Below are experts of layer 6 (counted from 0) of a mixture-of-experts language model. Rows are named router (the router's row for the expert) and show model dimensions 168-223. Each number is 128 + 24 x the weight over its row's rms, rounded and kept within 0 to 255.
After each expert's rows: a language model's description of what the expert responds to; "comes before" lists some tokens at least twice as common just after its tokens as in all text. This comes from a sample of Wikipedia text that the model never trained on. Tokens count by the router's weight.

# expert 5
router [134 191 132 134 124 114 122 120 146 142 121 107  52 145 103 158 111 105 128 130 128 108 148 168 111 125 133 136 126 156 121 148 134 135 101 165 162 117 113 141 158 114 118 113 129 107  92 130 109 119 120 148 143 126 102 112]
Description: Single-digit number tokens in sports records, scores, ordinals and year endings, such as 3–0, 1st season, 188 7.
comes before: "–", " |", ")", ";", "th", ":"

# expert 0
router [113 122 123 133 157 114  96 147 107 156 122 139 127 124 122 150 122 139 128 174 123 133 128 140 115 171 135 135 127 124 138  90 148 106 177 124 114 106 126 143 136 107 158 122  78 118 107 100 152 187 132  80 112 122 150  78]
Description: Spaces before years in dates and table cells, plus clause openers like After, During, Since, until, that, when.
comes before: "201", "200", "202", "199", "198", "197"

# expert 48
router [161 153 161 149  87 152 123 127 140 126 127 133 132 111 131 136 165 124 128 137 129 118 111 149 119 117 130 150 122 136 118 127 131 140 128 124 109 140 125 129 144 108 171 131  72 155 121 103 161 128 153 113 103 121 150 161]
Description: Sentence-ending periods, semicolons, colons and line-initial list dashes in infobox-style lists, plus invisible marks after coordinates.
comes before: "-", " The", "==", " In", " He", "The"

# expert 16
router [136 112 131 136  99 146 134 189 132 135 154 133 135 118  73 140 119 103 125 126 146  97 169  86  95 112  99 117  57 149 184 160 165 116  94 108 163 128 117 128 117 138 108 171 135 112  98 101 147  97 103 146 121  75 123 126]
Description: Commas, colons and pipes in lists, infoboxes and tables, plus country codes (FRA, GER) and coordinate marks; also include, Subfamily.
comes before: " ", " \"", " a", " List", " other", "°W"

# expert 8
router [121 109 140 122  79 168  94 162 134 159 126 114 112 147 118 123 134 129 118 119 113 121 136 121 104  85 151 121 124 169 124  91 138  65 165 127 152 121  96 118 147 131 117 149  99 162 130 142 109 136 115  98 157 110 125 129]
Description: Field names and values in infobox-style lists and tables after a dash or pipe: HAAT, Born, Retired, Coordinates, Genus, Phylum.
comes before: ":", "\n", "=", "-", "|", ")\n"

# expert 7
router [172 127 121 151 148  84 122 141 123 134 124 118 135 136  69 131 139 151 154 162 131  93 175  89 167 139 174 110 112 148 151 114 159 112 151 139 111 149 146 107 115 147 148 149 107 148 127 132 126 130 112 130 127 140 125 131]
Description: Bare space tokens inside table cells before numbers, as in vote totals and sports scores, plus object pronouns like it, this, him.
comes before: "201", "200", " |", "0", "202", "1"

# expert 34
router [159 115 133 189 147  82  92 164 146 178 107 142 142  90 110 156 132 104 136 141 149 128 145 131  92  90 149 137 120 112 128 149  85 115 149 149 171 134 126 102 130 148 123 143 119 176 107 153  82 181 141 153 159 146 122 122]
Description: Generic nouns right after the or a, such as company, album, village, station, game, plus pipes ending table rows.
comes before: " of", "|", " was", " in", " is", " for"

# expert 61
router [137 134 132  89 107  99 125 136  59 167  99 125 132 134 112 110 148 118 132 183 127 117 111  89 158 105 129 143 117 152 141 140 142 158 136  99 142 144 112 110 126  88 169 142 111 137 129 146 126  95 148 134 133 102 136 128]
Description: Final pieces of personal surnames and other split names, such as Fou-hy, Rum-ple, Be-han, often before possessive 's or table pipes.
comes before: " |", ",", " (", "'s", " was", " is"

# expert 49
router [191 113 122 165  67 151 119 146 151 124 158  70  99 114 112 135  69 138 115 120 156 124 123 127 107 162 129 108 113 153 141 117 123  72 158 148 140 105 149 121 141 153  95 122 144 129 141  43 135  85  89 137 145 144 124 123]
Description: Label words starting list or infobox lines before colons or of, like Coat of arms, Occupation, Website, List of, Species.
comes before: ":", " of", "\n", "==\n", " ==\n", "==\n\n"

# expert 45
router [149  95 141 128  95 135 162 146 106 164  95 158 102 132  75 171 158 134 157 161 113 155 150  76 119 149 119 154 141 139 142  87 117 125 106 150 144  94 133 134 145 152 110  77 102 149 101 145 156 106 133 135 136  65 168 109]
Description: Prepositions and light verbs following a verb or noun, such as on, with, in, of, took, using, provides.
comes before: " the", " a", " his", " an", " their", " her"

# expert 20
router [153 171  89 110 136 112 107 145 137 120  64 138 122 142 124 123 162 137 130 142 126  81 177  75 137 175 112 162 133  90 165 130 142  88 107 114 180 128 118 113 169 100 127 124 115 136 104 166  99 132 123  77 144  90 103 131]
Description: Country, state and institution names, often ending a phrase after the or United: States, California, Russia, University, District.
comes before: ".", " |", ",", "\n", ".\n\n", " of"

# expert 55
router [136 133 112 170 142 143 104 154  71 138 101 128 112 132  85 130 142 116 126 167 131 129 164 176 120  90 171 126 135 174 124 109 154 103 119 147  92  94 130 126 156 167 142  78 134 140 115 126 137 140 118 150 136 136 186 107]
Description: Auxiliary verbs after subjects (was, is, are, has, would), opening parentheses, and the = closing article title lines.
comes before: "201", "200", "202", "199", "198", " a"

# expert 10
router [140 154 151 141 106 165 117 150  97 137 122 142 131 121  96 100 108 139 113 160  90  91 158 110 105 123 107  98 155 179 126  90 143  81  60 121 139 106 112 168 139 160 155 116  97 104  82 131 166 117 157 121 144 127 125 138]
Description: Verb forms and -ed/-ing endings after was, to or he, such as used, began, located, built, plus particles up, out.
comes before: " to", " the", " in", " by", " a", " on"

# expert 28
router [151 135 117 163 135 116 142 162 110 154 108 147 112 143 121 111 161 141 122 133 144  64  99 102  81 126 146  76 155 148 124 141 158 121 141 122 145 136 125 133 124 162 159 131 100 148 104 138 135 125 114 119 179 127 143 139]
Description: First digits of years like 198, 201, 202, and the c of c. before dates, in birth dates and tables.
comes before: "5", "8", "4", "6", "0", "9"

# expert 3
router [160 132 113 174 117 172 136 150 127 156 107 119 162 130 114 168 104 122 160 121 138 108 100 180 104 122 129 127 123 174 116 113 139 137 109 127 151 111 112 161 127 169 131  97  79 114 112 149 121 154 104  97 103 122 144  99]
Description: Pipe cells in wiki tables plus semicolons, commas and dashes separating list items or credits, such as |, ;, featuring, starring.
comes before: " ", " The", " A", " N", " —", " L"

# expert 57
router [124 141 143 160 129 108 109 115  88 143  98 124  67  90 127  97 142  82 123 158 103 136 156  95 107 135 104 123 136 157 142 112 154 137  97 148 120 122 122 103  92 157 174 134 127 132  77 171 138 148 142 125 187 143 121 142]
Description: Measurement units after numbers and words closing a phrase before punctuation, such as km, mi, mph, him, away, station.
comes before: " |", " |\n", " in", ".", " to", ","

# expert 53
router [134  97 115 140 161 100 148 135 151 101 142 108 130 114 119 139 103 120 148 128 111 126 110 163 156 126 160  95 137 137 112 122 164 140 123 134 116 116  96 154 165 113 111 156 146 145 119 147 123 156 122  45  86 125 137  90]
Description: Words opening official titles and institutions, like Supreme, Academy, Prime, Finance, plus list dashes, pipes and headings in infoboxes and election tables.
comes before: "|", "-", " of", " States", " Party", " League"

# expert 41
router [170 156 129 148 101 126 155 146  84 145  95 141 135 132  89 127 103 104  97 144  94 125 109 163 100 139 133  65 143 101 159 154 139 109 102 101 144 136 136  81 135 120 104 139 125 151 136 130 122 132 123 134 134 135 154 128]
Description: Infinitive or directional to, modal verbs such as would, can, could, should, and blank spaces in table cells and episode numbers.
comes before: " be", "1", "2", "3", "4", "5"

# expert 24
router [177 132 129 103 120 133 156 132 115 116  85 107 141 102 117 134 121 126 141 126 145 159 122 148 119 129 112 119 132 103 157 106 121 148 176 117 143 133 116 119 169  96 150 103 104 149 122 143 129  89  90 126 124  74 163 108]
Description: Line breaks ending list items, table rows, headings and paragraphs, plus capital initials in names such as Francis P., Goodyear T.
comes before: "-", "|", "==", "The", "===", "In"

# expert 50
router [142 125 141 123 125  89 122 149 149 157  91 130 117 140 132 115 168 106 137 138  99 120 135 151 136 141 136 114 115 142 163 138 141  83  94 158 122 113 121 138 141 101 119 151 140 173  98 104 111 142 123 151 153 131 102 130]
Description: Commas, and, or, but joining items in lists and clauses, plus football position codes: disease, slavery, and war; MF, GK.
comes before: " |", " and", " but", " which", "000", " including"

# expert 52
router [138 176 138 112 119  94  81 133  35 175 109 143 144 117 123 115 165 126 127 161 144  76 121  90 136 112 136 170 109 132 118 146 129 135 124 108 145 139 100 132  78 118 200 128 134 154 105 187 114 151 161 114 145 137 134 126]
Description: Country, region and place names ending a phrase after in or of, such as Germany, France, China, Azerbaijan, County, commune.
comes before: ",", ".", ".\n\n", " |\n", "\n", " and"

# expert 27
router [116 129 114 139 131 105 171 120 111 130 139 144  86 139 119 114 113 118 137 116 131  93 115 141 150 147 117 109 136 141 136 109 133 169 115 134 126 124 118 122 151 104 168 143 141 131 118 149 121 151 125 113 151 140 105 127]
Description: Leading three-digit chunks of years and similar numbers, like 201, 199, 194 in born 1944 or 200 metre.
comes before: "0", "2", "5", "8", "4", "6"

# expert 22
router [121 129 109 142 133 128 126 167 126 175 120 107 104 124  64 155  99 119 134  95 134  89  91  93  93 170 104 110 147 147 135 146 150 132 142 128  97 114 113 137 133 138 115 135 118 119 123  83 159 196 155 110 167 128 135 129]
Description: Prepositions starting a phrase after a comma, verb or noun, such as for, as, from, with, without, towards, until, via.
comes before: " the", " a", " his", " an", " well", " its"

# expert 2
router [107 115 135 104 100  90  75 162 126 166  93 158 116 113 105 150 147 113 124 114 108 147 145 142 136  86  89 151 134 153 129 143 126 101  95 133 162 137  95 135 159 106 181 159 103 117 100 131  85 136 149 143 142 164 132 101]
Description: Commas, conjunctions, and reporting verbs introducing quotes or clauses, especially in critic reviews: reported, saying, indicating, but, although, According.
comes before: " was", " is", " \"", " that", " and", " which"

# expert 21
router [137 134 128 152  85 114 132 185 116 111 160 144 141 135  91 129 117 104 116 189 137 145  97 193 152 166 159 120 143 156 147 121 131 103 124 104 114 116 144 155 125 125 126 169 113 138 147 153 161 128 136  91  75 108 178 118]
Description: Bare space tokens and currency or number signs placed right before a numeral in tables and dates, such as No. 905, $, £.
comes before: "1", "2", "3", "10", "4", "5"

# expert 9
router [133 104 136 138  60 123 145 111 125 154 146  92 128 156 127 128 101 115 124 139 148 103 121 124  72 138 157  76 125 142 178 106 136  79 123 153 187 101 127 107 152 126 115  96 129 176 120 149  81  95 136 113 104  72 130 124]
Description: Digits, bullets and dashes in infoboxes, taxonomy lists, census areas and stat tables, such as 0.4 sq mi, 10 m, - Family.
comes before: "–", ".", "-", ":", " |", "°"

# expert 44
router [154 154 132 172 113 102 120 159 102 149 106 135  84 115 122  96 164 117 113 136 119 112 121 110 143 131 134 124 125 110 138 161 153 146  93 149 159 151 106 104 122 129 139 154 106 106 131 127 129  86 150 134 126 151 138 103]
Description: Nationality and occupation words in short biographies and obituary lists, plus taxon name endings: politician, footballer, sailor, diplomat, born.
comes before: " |", " (", "\n", "\n\n", " |\n", ")"

# expert 32
router [141 125 139 113 143  87 125 125  92 145 141 102 109 129 120 144 121 126 110 149  90 107 118 125 179 161 121 118 110 120 142 113 130 128 106 115  90 112 112 112  66 106 115 140  94 139 130  98 145 139 103 120  72 176 105 120]
Description: Noun suffixes and plural endings, and topic nouns in titles and headings: -ation, -ism, -ities, Requirements, History, Development, activities.
comes before: " of", ",", " and", "\"", " in", " for"

# expert 43
router [179 112  99 117 126  97 121 132 111 144 138 142 110 178 121 105 121 150 123 145 138 129  95 142 128 177  92 168 168 145 141 162 148 120 138 135 145 138 105 129 114 167 129 184 137 153 129 167 132  78 144  87 101  81 176 123]
Description: Pipe separators between table cells and commas, plus subordinating or contrastive clause openers such as although, While, because, However.
comes before: " ", " the", " he", " \"", " it", " she"

# expert 35
router [127 161 137 123 110 152 134 138 121 140 141 129 103 137  89 166 143 101 147 135 153 118 127 133 160 107 146 114 125 165 112 118 168 154 119 122  90 107 107  99 162 153 131 111 139 154 119 142 131 115 155 107 131  75 120 128]
Description: Forms of be and have, and the articles a and an, after a subject, plus == opening section headings like Track listing.
comes before: " ", " a", " been", " also", " an", " not"

# expert 40
router [136 163 158 159 123 121 108 130  95 112 129 146 131 102 125 103 171 163 102 123 120  75  96 147 134 126 194 125 130 138 111 115 163 151 187  82 144 145 107 126 104 153 114 134  84 138 104 101 110 140 129 118 154 121 143 115]
Description: Pipes and spaces between table cells, especially month columns in climate tables, plus words like died of, buried, injured, mathematician.
comes before: " ", " —", " October", " September", " May", " March"

# expert 38
router [169 138 136 171 135 109 162 158 162 162  76 145 146 120 139 126 136 131 134 135 123 111 103 139 122 134  72 142 107 112 152 126 146 163 130 134 165 121 120 108 164 114 153 128 110 119 124 158 130 160 121 115 175 123 134 127]
Description: Periods, commas and closing quotes ending sentences or splitting dates and scores: a.m., 12–0, July 11, 1935, November.
comes before: " The", " ", " He", "==", " In", " It"

# expert 23
router [112 137  77 125 119 155 167 140 147 160 125 146 100 155 130 156 122 150 129 107 101 137 128 116 125  92 140 148 138 129 164 118 177 148 141  92 173 129 136 138 122 193 168 146 157 115 117  88 116 121 150 120 120  73 152 130]
Description: Year prefixes like 201, 199, 196 before the final digit, plus pipes and semicolons between numbers in sports standings tables.
comes before: "0", "5", "8", "4", "6", "9"

# expert 25
router [164 129  89 131 134 118 120 113 130 126  84 146 120 161 129 127 149 166 157 149  99 104  95 116 131 140 145 157 150 131 109 108 151 137 139 123 136  80 127 122 135 135 121 110 149 151  79 135 123 126 124 105 151 110 152 134]
Description: Articles and determiners after prepositions, chiefly the, a, this, next, same, entire, in prose, plus leading pipes of table rows.
comes before: " ", " time", " season", " century", " first", " year"

# expert 37
router [128 124 123 101 111  70 128 125  90 140  80 148 131 134 116 105 174 124 170 146 142  93 127 115 159  91 106 158 118 133 168 193 156 138  95 102 160 135  85 157 101  48 164 149 119 152 127 147 105 138 154 113 120 134 125 136]
Description: Month names in dates, such as June 23 or September 7, 2001, plus some infobox labels and colons like Class:.
comes before: " ", "'s", " was", " is", ".", " ("

# expert 36
router [141 148 105 138 135 155  94 142  83 180 127 117 126 107 137  95 151 138 113 179 147 146 155  88 124 110 124 142  96 106 120  63 130 127  88 123 158  94 101 156 108 117 138 150  86 166 133 129 149 125 185 113 145 121 118 154]
Description: Digits in chemical formulas, chess moves, math markup and statistics tables, plus medical endings like itis, osis, disease.
comes before: " |", ",", " (", " |\n", ".", ")"

# expert 60
router [152 121 135 131 159 111 125 156 152 134 155 115 116 132 129 134 135 111 132 126 150 110 107 158 153 132 159 149 143 144 123 153 139 139 113 110 158 136  80 135 146 129 131 137 145 145 138 128  95  77 136 143 107 113 140 107]
Description: Pipes opening table rows, list dashes, and words introducing names or examples, such as including, called, titled, featuring.
comes before: " ", " \"", " The", " List", " A", " No"

# expert 30
router [165 165 148 120 169 126 122 135 124 145  70 155 127 121  91 124 126 109 117 112 124  90 137 133 132 154  88 158 136 135 148 112 165 130 100 132 128 105 123 118 124 128 208 188 162 159 114 156 124 183 138 123 110 151 125 120]
Description: Ordinals and outcome words in sports texts, such as finished second, won, season, champions, plus final digits of years.
comes before: " |", ",", " in", ")\n", "==", " |\n"

# expert 6
router [142 118  78 175 139 138 142 138  93 129 126 160 109 117  99 127 138 123 165 112 148 146 106  95 142 141 121  95 168 130 159 151 153 141 144 117 146 136 122 128 108 145 169 133  92 112 112 148 130 165 119 122 127  40 139 163]
Description: Relational words such as of, in, from, near, between, and degree, minute and second marks in geographic coordinates and place descriptions.
comes before: " the", " ", " New", " California", " York", " his"

# expert 56
router [157  97 146 129 159 100 116 130 107 111 103 110 107 138 124 160 142  78 118 165  93  87  87 123 137 138 124  94 140 138 143 126 150 110 124  91 153 115 141 109 141 161 174 140 128 144 115 133 115 139 106 128 114 125 112 123]
Description: Plural nouns and plural pronouns, often sentence subjects or objects, plus numbers in score tables: they, those, people, members, Examples, genes.
comes before: ",", " of", " were", " and", " are", " in"